Weights of a small mixture-of-experts language model, trained from scratch on English Wikipedia.
Size: 14 layers, vocabulary 2165, 46.6M parameters.
Training: a variant of SOAP for the experts, 4938 steps.
Below are experts of layer 2 (counted from 0) of a mixture-of-experts language model. Rows are named router (the router's row for the expert), down (a neuron's output weights, with its number) and show model dimensions 32-63. Each number is 128 + 32 x the weight over its row's rms, rounded and kept within 0 to 255. Numbers have three digits each.
After each expert's rows: a language model's description of what the expert responds to. This comes from a sample of Wikipedia text that the model never trained on.

# expert 34
router:156128159147172174167088166102162094167174099145191114080140097176121095094113163167168109081137
down0:115129156134136144153149141159113079112167227155135056167107052075129163073132164140112115102162
down1:097098116155134185184127173109156110110120083124126156139167121107148102127139123093151077156154
down2:078161169171138119151121026189085137163129118104149095139092141110111119102120168151067132141191
down3:179140117092126125108138097157115139158113120119082104096140099096069149076177100132103138152101
down4:126098051137141111126127151153110102166117093106191093160074110173183151119187072163103111130150
down5:165102067127137162060133174083153063132059134117080132110114085113111105127124122143101083150188
down6:126126126157132099107115191145123118113123124083090162126128128174144147107155081101166194101138
down7:132073113192108112149168112099118167108165145094118058148171151137150129165116071141122135136141
down8:141164093152090088108150164150101114147093089123129102079100179056078077116107144136173151167136
down9:112089110101139140096138103093176092121148098168099124169087125078137140094156154121139138123093
down10:095145160140127105075133081115064146117061110133057115169107060113084104154104120230149139115103
down11:149138155137159133129093073044156109121125131121135119165099117113124110090149112213086136122080
down12:189101099188096138149097155144146134065086152163155112139165111097099081160159102140154133119091
down13:120118133125154151117120079127141179111137121117071122182160022148142143106113076146073108160167
down14:087127149130167131125147067196163105155057162075163128116172240126113123140081069079130121084107
down15:146174120186136111119093178103145150122095121151163140122149111067185132098081176172126137153165
down16:160141114178096191170124092071109117171118101135113081157058126145120093142117141140108161130068
down17:150046145114156164129127065169143027167163095086110117132090143123146126130080084130097119119185
down18:149150129162107097096140141127135147175115094101140111111140126136056121200101139173178127180170
down19:114146179125099135095131153132132164112122076112135109086170061120163081136110154126067105103120
down20:099102181125142115137141143151096147146112164098148113115135199128083121085103126095133152135133
down21:138123100124108144122103086192117167164158145064061142126136204102133118168103115168125107046072
down22:134101161146134077104180147152139095138106141137143127131138083128114132114136121116096074103100
down23:160140077130130146132135131108105119141102186154091096117161127183128162134135142159107169109094
down24:130122179116099166154171095086081086169194088133184125118082064157117151091122150111140189103073
down25:118125103140194177133199075152166158143165141164069090148107108149044097196149204135119099126151
down26:105077126118134124081163151171124113193124127146169131075179087067190097126044145136097081143124
down27:154084128135135093126216144119170147101101145142114129164188109081144113144110100104087117076060
down28:183116132153076107104146093141150114136169125089143153125080121095107127133100143135107140130144
down29:127142128163194107145093129143062075136095091149097150123174107129141152163164055174134163108107
down30:179137152123175128131109129136113160137126155059131108117143141121104109155150158173139146130081
down31:108109152152145121139142126074126122095145144160125129159143077104172221132106134145094141154186
It responds to: Early syllables of names and words like ru in f-ru-it, T-ru-jillo, capital letters D, R, Ar, and auxiliaries be, been after has or have.

# expert 16
router:151113155170095159161091158068162095158155088138150149088168100170116092084086166159167105157152
down0:196102068100149103178138112120067132139117115090122137153113099155162141163140114134094153135146
down1:113076164150124167040148121144084125115081099137102114092135136147096121140109107096128107236176
down2:167144232199144116164118168083125106108161111162196117123129102081110138132208181125110147151074
down3:113144134093097130153126160085051154099113122102130091122080128135157164135111182190101106135175
down4:170089132075161099179127118106166089145138100086143050194130129142130129102143076195101062130117
down5:131075135126144124146103094089097174097122139105096140145140144123134152148212142173129103175056
down6:117129164160163146165139132163119136153127101154178170174122111123109127094075125113183128076114
down7:133115127126113084158131126100145152107139140117140176122074148118129121101164094111217117054157
down8:119125131177096148148069146196178064139134108118184088156159103149113147117134111131098095131160
down9:035118143149128102095198100047145094082139087092110054164086119099146108135153089154114149134104
down10:133138162157140118159162141105122161111150152097111121165148110160109168120113098138094117110091
down11:123138066113135149127078107155078055151110091134097172113132094160099108119189128107085116114123
down12:087099147159129177096097109151092102132118143061122082117147160134145132112160174068072148095142
down13:113146103144074158100201128120164175157105147141158125116146148092118190163137135160065125133120
down14:105150115096073127138066121071139152158148135097154142117133170150118153091155115132161096103208
down15:081172130164120153078075119128132139106089118129144155122142087137130160154101100118117117124134
down16:086067153139135146096086168136169167110092137125178106144134153088087140116133131156126122105118
down17:119137081113066084092090171139154156154130067133141183125162108073126138127092070108149131116130
down18:140119127101130131149190145147144124108126118164135162091141131147177126136130081171132164105147
down19:110140160182070170134113120110115132132146137100196157154114103125111134163132155117147129140179
down20:131132177106112142121171100156089103115149105158138160109101102150172134080125129129112107138111
down21:095127141081143122150115046150156143135111147147120171132125105150145142122133160120132068110141
down22:080142128127108092111098150142126126139144106137112093136114170076173153128149164099084113106176
down23:119093098146170099080137119159154095068131136146089099069132161111131123120129182090105140119101
down24:079176158122112180115105115168153142136143140179126168165126121160128056156097098173128131121118
down25:114111101113113185102063143120124123107061132130096131148153178145136091193143154115116153100139
down26:126113141156118099133142143141140095182144114129095156092114163120094183138145172117127131134093
down27:149130189150123146112138095085090136078149161082146151101083126164083081117123125155136045127183
down28:108141126129125149093101123114099128128124137105095122123130179142207180093107082127105134105141
down29:179164130181138095099152057096052111122178149172113116127128174141115104103055131134195140080122
down30:090177155096065156112119191099121129195095176085170163166153073139147145177109123138062134158124
down31:174138168149169183169138025156124130153145139120148126098131174086097181083116169139147107212076
It responds to: Inner pieces of longer words, especially ic, un, st, ess, as in v-ic-ar, g-un-s, pr-ess, plus occasional the.

# expert 25
router:162103165155144157166082168092160101155164110139171109088115091175136088092162144159160097101133
down0:105142104100207089099070150151130124204109111101136096138108076091132162146123115112112166134128
down1:150144122160150167127132188130131109097194103104167108138104199151114154121180126149037181097163
down2:136097218068132135173100175171105157169142135045182084121153159176145139103128109164109104145157
down3:162105083056100124114172074137116117083109126124088131144110090159152039158101111156149122193148
down4:135130225103079170143125145099125176141106156162170090130057131133127151130117182114114121140089
down5:105160124146193169167157126146073071094203139175164074084150073082146143121084128141157137159093
down6:111176125163202126148102187066096082149112114180145122143145131126119120168101156183063069133112
down7:142136176178171117049154106091079101103070152179106089123147206136097130146090154115151104126138
down8:173099102082107115172136138143108131143125039130193083072127120155171080184162141134113160088128
down9:146152104160162079095125193105131126135147052110130185074128155148124146087173113140128151115077
down10:152141165138110073191187093141105121094145117146108135105120128117182154087121129142125155171084
down11:099123145175135134154155171104164094122102112172109085139112165140121107077163155081134176116169
down12:158065142155116162062117100137178133127172151128081138131135173134157170090146141178167112071088
down13:117209130134145139098149135165100119093140116108154151108139165105156155120132119087084125072139
down14:127138155150172146147140125066089135160128107128161090136143117115137136060176117138149204117102
down15:150097131119151191129131160143117164076137101132124084170120131172130072100124049074095115138198
down16:191070143131130151119095112112114156092131124137122199209142159123143112076157098155214092119105
down17:081170146120141090070158131124069114113149125136153150090113061125105069122076080077141137180137
down18:103179210169169108157140094127137166103119141133071078198134180171136117161081118086137106119151
down19:136177141103121117135100166164152126131064179103109088154158131130138177118095150152125167069135
down20:148144182105132118104104173157121145137151173169084122101131157124140117154104126115155194139129
down21:103157097093129093092158145160137130166117071142163169196149137112070162156161119112119187131123
down22:180087172121128202137124149127180136094117066086131073115156075131086114091138093090143148119082
down23:083130146107103175081169075117119166143130158071158151097090091115147139117053095095115110084114
down24:122130106106111137069076077183120186146051157141149184148106149133127087124120092149149133135154
down25:124121131114177094106088110160113075196131141136092116080159179106136152158107141085104066095157
down26:131122164112106103154115110175113083113087140123065083102148137110079131149096185086115100125121
down27:182191118114119100121131127154164109081151106050143095116155165088164189132136151056167153111187
down28:096180113114125103137143092082137154203140169151188101122151140128079111147122093106116141139171
down29:125083108140085195152137113115113131138192178192154153079100128123171094130123190138068065111136
down30:197168127122169126083103105115096156103119098120171105174142147160089097113118134154079125180094
down31:164159140068183071131137137154139149131115097158089143151061101123118148137110104112171111132094
It responds to: Word-initial g, d, E, p pieces starting a word, such as glands, days, Elbrussky, Uganda, plus diacritic bytes in transliterated scholarly text.

# expert 9
router:147092160151118153176096169097159108172149104158160105089117098178095081091096125163162125128173
down0:131159191091149097131098177139134120095063116138091145187170135113113119169153165104126167109124
down1:182088099076131128166132145135123071106129145168139128136099101138107129117233163109102155141105
down2:155142150156101143104144087093176091140168121085131078082101140131119098137163163126119132138161
down3:137138121163129113130129125118122081129210144119140151098136097132124154157114106108116209146111
down4:120177158163139155165113149110174056134120090116204059125107104178032118104169076170165118116129
down5:160144125116111149120129120079091136088154135140105159135127129084079114112116090096121134120127
down6:096064066089134122112152200118191175099111142159169178186144086155156126150137100127168143122147
down7:163097154155139129163071177129127102129153131070174113148126131166146158116141160081072056126120
down8:182101196069135140137174065097109162164145083089078127111153150144127137146113142130101125099106
down9:150145151124114141188109111150108145095131100090109187177100168155184130155200110135146148170154
down10:165147068095169176086130160145147108128119133135164085093154113126173096158136116106117131129117
down11:187139072108114080159148118122196167133144132127084110178153149122125130146112135178156137151085
down12:138130122153198138122110155139164114174101141108152187165090132086209132105158058106148143163177
down13:080173090120110133134103106111076106154160141124156204090156114177122141141097141122145158109155
down14:098111131077109103108097152119130143173154142113048119110122126109075169142129127223119156165175
down15:153125120138162078129152177143160159046109121032111162157139186144170137063106114126084180192152
down16:146111147132165167148147133125132113099155122157143115180074179106040121099149182158120191130112
down17:101134088141126151081097126149155162168138134102194103125124156132123127208123132108132124099098
down18:064089093081097186136144092132126147142114140101118162108100108122094152131156144082134123131170
down19:080173087069081082135187157137105105149083173143138197108130179138097165108140134135143103107173
down20:186134151109095153143085115134131176109169148172139115146102156101158148176118148172175196129069
down21:179122136136169141093102155170091147159149123199176222138111139190134108227100078159100076125135
down22:098153131136127093117099105093129122116104125152112125185155128054078104114122101121114101131145
down23:132100116109097165132198100117178166107152122100129104145079161102189158170125132075161149144075
down24:176167094110120129083109089116088104145145095151126159113165122124121140064075063096142088148143
down25:097115122137156116158085169099098144172155108150136109134159160160160164102198111154101118110117
down26:108111075154165127118141149138160132134104154117091131031127109118084095159152196102084092156134
down27:149126095107102133132142116137124119184153108156164128080134110135182133120070123155152127149153
down28:140144119129084118098108117124163130144127140130116071133109149114160116107133095103065033075118
down29:167191149117109145134133146137111160104150101156125156157193119181161146173129105132156171152169
down30:166111066117127118157149190109123092126097107128191151110093141127198113122107138157124116082194
down31:157125152133131097036172163132119122088124186092079165127103151197172130155156177213127132138156
It responds to: Final pieces completing a word, especially place and common nouns, such as Jers-ey, Municip-al, mon-ey, Kont-um, plus standalone "from".

# expert 22
router:185123149165157149161097176103175088158170101126158131084134083164110088095124125160161115132144
down0:190143159114113149155095126139121084146164133139097089186116139129164095048145137142060146137133
down1:199072157083150123163157150102114073161172077106147129141176183083163127160094171123150081083161
down2:199116177131128127123078163178117110162161168145134122151143081110099122148130096138154103090122
down3:074133130154183149126084095099147158140059136136130126076167144131115095155123116139178146167074
down4:121154116071123173155147111166141158161131177172121120150132188130083129185155147071132157130122
down5:172157152116127093126119095091074093147140153195151101148116101185121146121164158138161131221080
down6:191144130086122128104105085113088186096066086168147115097146105025111091152095130126082076124171
down7:109099131138156153125081129133124150111143086051125152130185161144168148111129079100176097159109
down8:146115161143149131143102086160106087179149170114173135143183132120162130160165163088149108073050
down9:107126092181129071136152221094098089117088099130108134076098146155088097119141141119155173148069
down10:092101166145076140104118112166140156087116114105121100161071116164142091144137063104123209183121
down11:130118147162136116109138053067110152171117153095102147089157152084085137180132159142141140090197
down12:160090155130076119097092117101164086104143153072119074151113137198117126137080088115125109071170
down13:171102141120113129095166170156101173130082140107156134118105065160169122160129132144144098076144
down14:152105167147115152138092180201114140126182096136147091157097146118091095143145106088119151139136
down15:096106136141213119063127156157119113131062077150120106139143142172093115123102168109138109144075
down16:126117123153130102141145142140124088132150132088137127117153173131046110165127138175098121155131
down17:167140107190076072107086190128174143122075103125194115073134087090094164078060130127124094144131
down18:090129059149154159161166184131101157086128166115101128165117100077140153135154170092098141080060
down19:112142109098151115162192171095120108195127140119124158136135093145148063153081137112083119143168
down20:115094099162166118210155113162073161080135117140124134162126107071166108140161149120141156167127
down21:077096105162156148179131156135122147171108158115093117134122128183145161086154136112158112075145
down22:155128142111163080147137174199131093160166142144129127106131176070157122095146105114099142093097
down23:166083128108141123107123064087128146101123179061157116159086112184133122117144155071104190120131
down24:073101199080136120143146114140102123171160117114132174177100128111124129145161142098137050156127
down25:127141095133123111141140106119083166069108150115100116106136119099124184091130080077162153138105
down26:147154135094061150157157102177150070112175094106143157113069087115090174084139134109126099147140
down27:137147099115146172186127159187125119155116138123102163142147147125168084109101129138101113104194
down28:135133106145170085180162194187056131145115140165065124189096098095045123090083100091209113117117
down29:061168174145121124068153121149118105137121122132140090132132106084214144150095092132119158104151
down30:128122123122128125148086173129123082163106166092088109046112141107080085111113155111175130094148
down31:134103141158161130133120151130134122116115155170167132173092121162133142119129118110114115144210
It responds to: Month names like March and August, the verb died, sentence-ending periods before a new sentence, and common words like a, is.

# expert 1
router:161128163160160155168098164088164096154153104114166120082104090165128099097118160162166106091170
down0:139093189112107104099148109101126143119211160146121138175147136120143121128165149134121114193146
down1:163108129115111146137112200122095155089188147128115057161124095100074144157115068165143100100131
down2:097116088136109120127202129123138149122138119129117144124120192111188126144149170112066125130166
down3:126141123097112161097089122091124168091136115130109142091142086098085158092088069155163147098141
down4:157101134177085226139109107171154125157130095113107102100109131164138155145055148176156121116049
down5:142122137093135124108123114152138080160148075059198114124130123111082142129166126089135104121127
down6:173106079153105144104048075187146117141113098148125182074111161177106150152141109126150146101159
down7:132174134134173103139106168133133162134155084120123157087153071060144151150140166059095148157130
down8:097182128167139125148105099121127127107135138100094150096084113150133174093136113078103077122142
down9:077150165147101087137095139127130140139127101166123131125198074182154160116110083115108102084119
down10:152165089148104130110145218112107128170085138144150118085159140161146114152196126137105166059147
down11:103116090159127142140110086091146096165121093151149087181178133105103152101127089129180133060131
down12:202090119137134170134107156115135109146100129155207106175147202121098122142135121158101128110181
down13:131140158094101107156187085130198146138119146132162117149174165066121139149180102126066173120126
down14:116181193088144152102142205111125213095135098148121174117143123118145145102073071113106126137075
down15:156164089121102125136117068135093184060168162151102117142186172128137104151099149189140123080101
down16:177078140140171070148154088156105114141105058169081185114104063156182120137068102146109123115125
down17:104103156199118168105080109148155173154109157136158114118145150153081201109159138110111110115122
down18:131139165056124148078167133126123077124123149076099142096173180100119145077127172130125147111131
down19:169198128151111118156136107107063104126134131097114091135125099106125122046086101102146099146156
down20:122080081156134122126175123132076137172114129108113141128159132152141110123185111114083114087141
down21:104110097095106130184180138086094124120129138101145171095086118139148091117186119161096170139051
down22:128150098164199142105127155137172091152090078143076165053057098094202111128081152178161104069165
down23:087118129096150081103147107088150087127126121087172052160110150138090179154102104122150112103180
down24:128143062106117117134105151092134115129113139155139146113132086140117154161113110099144093089143
down25:194118117137186146134151140087106098134119114162129114160151147167119133079125101130105076134161
down26:090095141124164090174122103104142165125149114161090142149139145134111110094144112135158174174112
down27:127177148131149181081102148136108095117186103170100157133136116188153109151066111134094097122160
down28:061082142150094122115082126081048145121154096080135087096086079067163116112085141143113134163157
down29:080088112144077119155102148149153121179189206114081100123148135109094141145143139097119127145148
down30:156046126101132187113130065183145135099161085112163158156174109114105130200106139120075144054120
down31:128138165106085120141110153189128122149141102134116100104093151121147161139093078184078102179103
It responds to: Extra |---| separator chunks in table header rows, plus mid-word pieces like oll, ed, s, as in collapse, knighted, results.

# expert 10
router:176076152159126161160111167123147076158164101114147123106095095153138101102109141165145135151171
down0:116181138142147102141076175113139167119141125141159215123172074066167123144147149108160089080124
down1:164177150074131174120160154153146137083145084123045172090124096167076085139200121089144093148152
down2:129142140206134159145198127132110098174163061126136158036173088118110153153145152157155110083056
down3:118142067116116109111088151152127133200091090154108075148144165113128128105059169126160126161158
down4:154131097161155159135079151124180142125146141207104134129180215101159107143141111104112183138127
down5:125163145148153132168128154161167188076158113148126103101221120189156106142147129089108138156133
down6:145100125142136097104132089132168073148091150118062137127097114109119130160152128113135135160146
down7:102097102088094183026127166143110149105160059145140128138129097107112103057106155146177132155107
down8:091092079092205129122139083068153154156117073154117089088065093127109144140140107088110072169113
down9:205159091169134103159120196145118076134089067107110135172162135095127098106087100141101153197115
down10:164158136127151144093126161064150097151171135108095116151160163118103141130152085095096089098117
down11:123099145142112145113202179164138171176148159139153159123174119106072157073167117131116096143131
down12:084109146103129085144167110109096157097154106155095166097103063083165096094123144133113135120090
down13:097151148148135149148162128161137087121101153170173100109158123108064094173161176101128149166150
down14:127131152085171139128155095121061118125109165141118095146116126111102121107099181109096142180164
down15:127130126179130118106139143118149129118133151168112124117167167074161104100166154123171155123151
down16:134121130127064198145119102101196148125135103116101129147128115155124114162119155154088148121082
down17:068125134062132112151122150085052179104131108073148158105113112155102135107138106152167138150127
down18:095193195124171128116082155133096125122085151163098096143149102170132097096176179110118143135157
down19:114102052072117127120147093144104098159138109130136142090152121118121138153168156138170130143165
down20:152069178126138138112140110138185125173063102097101175157141074075109123122157093114103181176127
down21:167175132099154164139110144094160088186157133081096169135095063106114109104130108128110131152127
down22:140093111139133161135099137096117061158115132178153124129165158184115111082102135121125098096163
down23:103181199121126149114155100110133079100100127139114100129086096167136086154156131086080127182054
down24:128152128167123105091135085079180106152081105140089151150120108093173156142139129082171138114149
down25:185165161161091139165111138124122120169096063147144185101112132129078126148079170148138106138144
down26:090111182132114103070159167127097143148208147118137159167100116072157172126122138149170117140155
down27:107171116079179098130144138128183149145155112146161176111143150204127120156137145147045172116132
down28:076124168123120112179136177180172168117103062149104158169136130148107142120114151164122181109121
down29:147168138143159162087086133149166121142118097112143139132132060184203174127144105172154202136097
down30:145145147185064104097135117078189118144153092144134195119066170076081075133143208085121123159087
down31:176102107150153142142073163136116064203162136144112081128182156163128135142067089102107122152143
It responds to: First piece of a word split into pieces, often after the or a, e.g. bro(adcasting), bro(ther), Bro(oks), re(venue), te(acher).

# expert 27
router:166113166165167158149099160089161099171154095137170104081114093163108102094153130159174120101140
down0:113124125103212128135139146078131090206132162171109116078139135168158102158080124107134064097105
down1:170129131110130091129129145094115155153112135122135134161177149137071108131085135125119138234111
down2:161130106109121072144128154129152166174154102103149093126101124113039126099130099119129150182132
down3:091166112154107086143141136054114138052139136099048133197137166120140130144152175087047130187138
down4:154140205104071163125130134125134121130105123158092156111156138156172085125134102156098166064111
down5:133094125127128116083132133137117109184105155138184177141140124118108182123135128156159117147169
down6:161125073116084189091105137103136159130167146137077147074172049131084111107101120152101077152107
down7:186161090173141146092194142137112165169076134138125187157155099169068110134125138137103197130130
down8:135083147167126136172131146033108078179183149094167111145128095173086075127130137135106106122162
down9:135135082110122159102167103150168139091156090109170104122050131185107146102153128144082098090108
down10:145067122138088133192160167166120136145147108124118147137131104139054115120129148127150154123144
down11:060108100105073088146127124097085113209149168150150110175110152111167166148153110110094083113158
down12:142129100163079091121086078095146156195121131184108141180135101106105184031163159122144095098153
down13:132142182100105101086148150104110139139128166108114186131163142148103102096103102132138156094128
down14:097079196130121113134112131065132167089140139141135161116151108173158152092133162065144157136148
down15:104141078120138200113129104123109102086183178154159087159102121153168183142113173179108058117113
down16:136130104074081167114104131160122165114193121111108132136153082116120131171125153131103098093147
down17:178128182107153089154083102093139124156126133140138150160149112193172157141099144121114096160121
down18:137166117118129106122136185059112160126150103112140172159120126085121133167101132165217158040103
down19:150148124159149154141099123124139105090156065134139029152148142125192076133121125165068090133135
down20:133138130216118160127168164109144104137097084170138131074148132153104137156101105141138137113167
down21:112170164103166096118111122223185159087078160132115099080131100107135135120192119141086157074084
down22:108135128135120074186105127104109151065107077123157130129132132074182140105174161108149130106138
down23:109155138151123147144127091136089085140108147088096106128137105086134092117146150166179107097112
down24:057115134146094124115155175109160182123085108113191142131107189167104114117102129099120128179149
down25:122121124135109125110205077143174162131055126104168177132088117117099086075153051083105128176108
down26:171134116122086141086119113085141107110164131120038110124134130097122143071090112140123094087152
down27:138177142076074207186141141135110162108070156090115165113106142178093123102105177122086074050168
down28:182162180138101141128082141141172209106136067077175192156082162173153127136097146096105158112117
down29:144126107121146146144091090135139160097146132134093148112087183132167160105160169153153136072098
down30:080086177119158182061072167156116092162160130107136096106090126151103136182123123122150141107107
down31:143113099088112070116096189178159148144144109103148170130135154144094154151099166148098146108133
It responds to: Mid-word or word-ending pieces such as -er, -ist, -ay, and capital initials D, K, O in names, plus Arabic letters.

# expert 49
router:163145172162168158167091169097163099171173105132166116085100084160139098094134152169160113147114
down0:112185079129115124068124151067114090129136162135179090140138132123104102160121220115145127108109
down1:175090107085130092153172192130126141163122131130155086116177116104146121123138115108125084118130
down2:107066127148122129143157165207090144116148115151132134125208074088136199115177184172084153166105
down3:153121075195132177138165145109137158110114103096127131168181116115087122117188176128148157133117
down4:100153072135060095120113133132089164150146101085142163123118157097092176132083199067117127172086
down5:120139139128101125115116128139101100131071185097122136159114140129183100116121174109132122032130
down6:164124109133145108157121169063136135167119162128108140095148114141108108138112103123080124168153
down7:135118174139162044140102086145120100137137151087155158108107151173125151095157083168114122158155
down8:057146126100114104154124137104164132166138139146106090147124092073147187082156133160169120128135
down9:068129104131097131177144152117158095117114133054115169132174121141141154139116102096102178153144
down10:146146149177096147122159146109126194157124107150114128151165117148106114105144119167179075102081
down11:145087140152147133112107118096111145134116130122147141064100155161170096129115161182157140116108
down12:107104123140123131172182155181173127107153112105178174103082090070087090093118132092117174120152
down13:128113228112169108083170139134137095152119121154071114149152145106119152178149146073143174124138
down14:140151162186139113121116098140145065144101085161114140129156120091093172110174125133138131125158
down15:141124141109108127104156117074139058116123112104154147183054118113116126101078160051130089152133
down16:126139120157130120236132138073093165122080089076122123121160101085119171135126180050089102070127
down17:071096145141144066155099109143189115138115138134093149099091154110132126160116127124144138170152
down18:151154117143203117135169081113096077094167163128154085104127165150117141132124141125084107093136
down19:109114152120134117146158134152143098146141107121156109089174108066146108164130141130129061164109
down20:065112147069086089088137128134151092109098188111120094145166161172106137144107185127104157091155
down21:112054146137139122127115075094130162166106153142134127130126091158170152135129162158126201141075
down22:149175090087171119167169185148107124093135072097067096204107134151105135129174179123138207125136
down23:125133175181110056040167132130139125113051098178092134154152131150099134143096094115087083071152
down24:109114100121128114121054137150134148137132140074129124094032071135105153154125183176152141125136
down25:084136138133117099071120148116084129130141104186114156146164157126118150149128172116119106072114
down26:128077095061107141082150102137151112094159119121046139157155203145163101147150202129109091082081
down27:130144146139149080167146128122102107131148074206131127110163053095119143089188115137100159186144
down28:072179095139235157187143096144142148136113128177188101211083069108161171122108109171154158105140
down29:135119125110152097188134142068149144190146167140119089094092107124166175100135161090163136087108
down30:123092131156132112134101136130155148169170160111091178129121097119184183096128105132128062126105
down31:200096097133133070155074137103107110127109125130064101110093089174119133179097142153123118126086
It responds to: Word-final or middle pieces such as y, ion, ound, anc in study, portion, compounds, plus Ang in Los Angeles and Angel.

# expert 46
router:165112157153104165176088167096160102161157090165164103105136087160105099084112127148159118154152
down0:093119189136132116130110118123141117085140142151111085120033073112076127090130154132165132101200
down1:089147114127123113132130080134106114178082152087169139080114078119093163098172189144104108123118
down2:118171198187129136058148146170163118125194107174158065157142139069092133165097120086102159064134
down3:140176073189144116173123088090113181120179187095123107168145149120088160138143102132082133136141
down4:203114140133143097120143198122186084112100103126114118105059087139100123124145103115108117091138
down5:107167093095095164142098128136104098089139105150177146127060143113109188088168101214128169088098
down6:132103143169145130108130120238170156097178152023135144163139117077122142130166104141101107119109
down7:113157167120067174103127197158108142089101154123192130156201136183085120138123122136121126100112
down8:084140142135186145140104117107128182136153117131098125136122076141130130172132135138116128117174
down9:099151121193125111101176127095121068098165127129103114135163069152101160190153112049186055171150
down10:165169167131104109123143136167119172142124117162120114150160146179083096146163162162161129109138
down11:111094127200127082207138129152151109155132086195086180081109129125126135172166093172102088121111
down12:172100161081116116107079122162123137134102176142132132087121116157137176121166181178135132120117
down13:144104130183116018169111095126176144153110152157159098120113185073067142149180120126141177100156
down14:099120177148168128118103130124143095145045178107128157151091117108149170150163175055155130155153
down15:078104122111133168126167052141143163169157145100125140105121125097111073088108126091156105158056
down16:086145131107090095083162099072127140096157177170130134121111191124096161133137104149115111158164
down17:095173140073100143104115132177105092172103093131105120085100140092161090170109115074184120126137
down18:088107132122138178121163085133139106136193163167149111176147189112188142170110079129129146103113
down19:097133124170136131154089145152168122162142083121062160113077125152140146112160138160106157122080
down20:219134103100084109115136142187076134073106108111092158116141118110138155118107172113105136185173
down21:131154169148165143116165064106119197115107087157085095134095184168119086131150145173132101079085
down22:161140134115056156072113115166126127114048127068129100137072174155136077172124139118110111104151
down23:046164139161152108149112104138140114172161184155128144114090117072162097154117169070138143100126
down24:139152127122219108095096062162138062117124164119104143082104140128084107150094120114130190108107
down25:146099152119118139124118127183105132071095143114107169150147070162134144080130124159164172182159
down26:167121119140111111160162074093101135160194130142154132104183062220108168118148103113173083129149
down27:172139169100132167104091129131083181142105152122084132145130110150105117091068104120117123080153
down28:117133085122112163098103093070118117106097169143113122148228117099149132096205114182069177072095
down29:188083143079114174053102135070093086073149112178110168170169153134092150083162120144114150074131
down30:118144129131137110138143108075087110163113122106153120125147142094106089109113154115131154177108
down31:069125146110092108165121120111082066086142105108180082183165046122148230118115185185148179127136
It responds to: The word and, sentence periods and to, plus inner pieces like we, fl, pl, el in names and words, e.g. Sch-we-idnitz, in-fl-uence.